Experts of a small language model.
Experts: 256 experts in each of 8 layers, 6 picks a token, a softmax router, a shared expert of 64 neurons.
Below are experts of layer 4 (counted from 0) of a mixture-of-experts language model. Rows are named router (the router's row for the expert), up (a neuron's input weights, with its number) and show model dimensions 0-159. Each number is 128 + 24 x the weight over its row's rms, rounded and kept within 0 to 255. Numbers have three digits each.
Before each expert's rows: "mostly gets" lists some tokens that are sent to it at least half of the time. This comes from a sample of Wikipedia text that the model never trained on.

# expert 156
mostly gets: " Animalia", " Phylum", " Arthropoda", " sq", "′", "/"
router:146140138164137172130104109098139114126129139131082092130176098148157130144137125098135112128154121150093134131155173136173155099146157164134153159128154174094102122067120122131114101154088110105135181119106119101151139124148156127192162127094121149104125123106091127154138135097177104125120159115137127117119097154125127137161159149127094099155130185152093087100160146144125121142159136115126123146154144132126108178136142128153102135108140154129130114124128157181146121118140135
up0:101152124143139150110126099137133156142097145159090111153130152176104132102129116095135138164136126120127116159133124174181105135126135129148115108161155148123184110116147080121137136113123155118116153120173133096163132107125092151171085137133130115112124112089100111091131092123115113148089105137092136186140136122193148134154100087127116088152102116128158135141124145130143099155147139113130135160108071100164146112118141111170118170132109117103168107148112178111146131114122131

# expert 197
mostly gets: " Phylum", " Occupations", " Coordinates", " Born", " Died", " Founded"
router:102078160134115142119123106130122132125108176152107094118130115157128138148130127094100142094160099129154158123183141110144160153145132164114133146106150165099133086086129148120122149151114151133103173156094133093113147135135177097179132130099135107096162083131145117137156125115179138131143178135112128120105152150113154107166165125088112120142151151124111138128125129159107111144151117127144109150140143146113084152097154115148150118094138137151142163146087150087171090162109140
up0:097114135139113135136143111190133123120117097087111125091113144172180145134147107118158105166134185152141119131132104153118125113080145093140108147144130098131089127133114105117129140137117169093101127125177137134115098139051160157154152147113125150126129149164122133097148121130147141056130152119164133127126111116129165152130136116169106126154084138140155136092119097122115165123126144129124140134182129131110110115122127158180139175135082110109156157113127148129140149157151117

# expert 127
mostly gets: "=", "   ", " *", " List", " Died"
router:148138134113111162174098114133149148127117139169104141157120139167107092163149155131131118164158120142097133136166141100085133146180142192124158156139163147137122121089123127148133127089112177143113139134104111116132153093111113145146118135113127105114161150085083130116136134110148155150136094136092149150106139161074173137108157096095118110131118164149125161120138127156110092136109115111141077120133082104140163126122120111125110123162138107188124091134090099118109102115134137
up0:122122129107122102204109171093132177061140116134109147114100118158131153152130122124113148140154145118127128140129140118115165118122129144111167092154098091152122149140110113138155114102126125119128113116116119138149158096099098168144107157099181100138114164115145129156124116091138155112126101116150108088076126118070128115087143118137127137112149139104126125150102123136120101171095143137106101099121122135182117148132139127133124104157145151164146154120110097131124072156197129

# expert 9
mostly gets: " south", " east", " north", " west", " type", " Phylum"
router:121147121131088132134106117150129128105125139142113083085131115097142135123092143164158088116100145112182142180117135120119165145135141132108123147126137133100183090158111130148134128096114126158091139169120093164138137157165118150177156103128150139111131136126139143114097135125089106104079137160115142105133132113107095130114141153158149094131170091121144149164128091164101130105109147146139126121159102127111092119157102178142115119173126155182154145088091127123091132164124113
up0:100153119120116135098152107156107151139143162128167095131148113103150114148099131118156115093114099092158141126165128112083113163179131153114133133103132131106149096118126134139176125153160141136152121137118081163178124172149102132138114103122145118123132153105127141119137098145106095093121097065095062108104132120117122075096119080153092145125153110136121099134162114151149151118149151124126143152179137113149135136162170168177129110126119159153151144139127107138118135139134148

# expert 159
mostly gets: " unc", " der", " et", " la", " re", " k"
router:109103150116162174141158124104112137137114133100131094151149132143175152111153163133166086111138164117118136140118155098119150116141132143113131127147107091157146124153144124122116102144113126107160135108100143112116078087110143159102100144136131112166130107178109093108161085150169127099154105130131096105132082083110143083123112156096128161157136130131126122134112104138136150153164126114087158156106123081145151149139161133082140070102113150121089155149142139097083145117131142
up0:065137144132122128114156131156119100143135116103156107119105131098122109088196117127135123088103088131157116111114152133123157133144133170113093144101134097130157092162157112122109132135120132148126140155080171152107125127113145156110119138172143148134156138118154130120154118157152154109114073093068091146095119117161114083128079128130114125157148100130152129119065138130148120152186107131115118135144152140141118171139158107151092110126122109105130139110094127157089110114119112

# expert 203
mostly gets: " establishment", "Rev", " late", "iversary", " reign", " end"
router:105107119105163164132140091122136136083117095171132112101146110120112110116104124151120127114090088104140118136107140128121134143126097091125092115153157137104149149141143139125135147107106154165100164143152103149108136128125181130112123126142093112078173139090088180124104110114121138066135107110131131118162102143131096162080107110111095092093142143129067138110105103137089128119106108126145116124202155156103122133157127161106127141147133129150125125090109123133122133145082102
up0:166143129123103147163134148134142141142160136121147110114130115065149088168101126136133121080178131120111141111124162138182135109143102096109105145076153149161113143118122105124128159140096082143110123153090101093082114116182157185133115142154132146132188126103090134164172132133137112100144108124078141147142090156121146131139136134133126100132135129110120142123114151178115116108158122126138128132136120110091143165129118109083144082116146123142115178111157147140125118104138133

# expert 29
mostly gets: " her", " his", " grand", " His", " your", " pen"
router:140128121078106172146168104125135129129088109164152128145136100146118105099149124141143102132102133119122169147109156127085112166143097124123119149145137114125115104120142158125140150108108151154115115138112122140099118128101126156118133170139151120125127084128093093158135088160165123120140107129187117111159128130108085121111120111151088125120174136130127088133118114140090092106153103089170139139220150158135110128157111124155097130124068121136162117162144084105145119158145120
up0:167118128116102143129095161132104113125153126099145144113104172140123094140125151068117080137173110154116140151134084143128147127085180109100148153127129117131098146111065116100170165109084146135117108104137164139112094161104144143104138138120138115123150111202137106142135145148103130164134128149090114150122085134171140135158164084096134137121109092106167155130162105144143132147164135113141113120139133150100163148123128093147138138097120096100145116152141111120131140116152117

# expert 241
mostly gets: " ret", " g", " f", " b", " att", " sp"
router:154109118107097128151138144149155148108110147082104119095110143119145146117166113120152104090101138116116135127083145133092139139093145100110157137151132129136155076134123137135111134172140142152116145133101119129100089121080103178181080114120145133118115133101129103155177105177147128123134092146116075141160113126112109110112096145145100115116151143117107139115144092098120106098177158092140103150133124160171119100143147135138104124121086169113145146138097129107089119157141180
up0:139152130116122161138141097128141175127192144120159093138094136073142132174107134083149155133140125129131156121103156141091153119101096085169114142133129116142125091129131159118102111121150084106160111092103141097132106130134142150123091097142147150128120124143183104079170163120207095130150134159146155150115114131121098114145124129115167151118093139128102079127140146103178124157125135113137136152126148149117128114159110161107117143112127133104111124120141100138083099123145118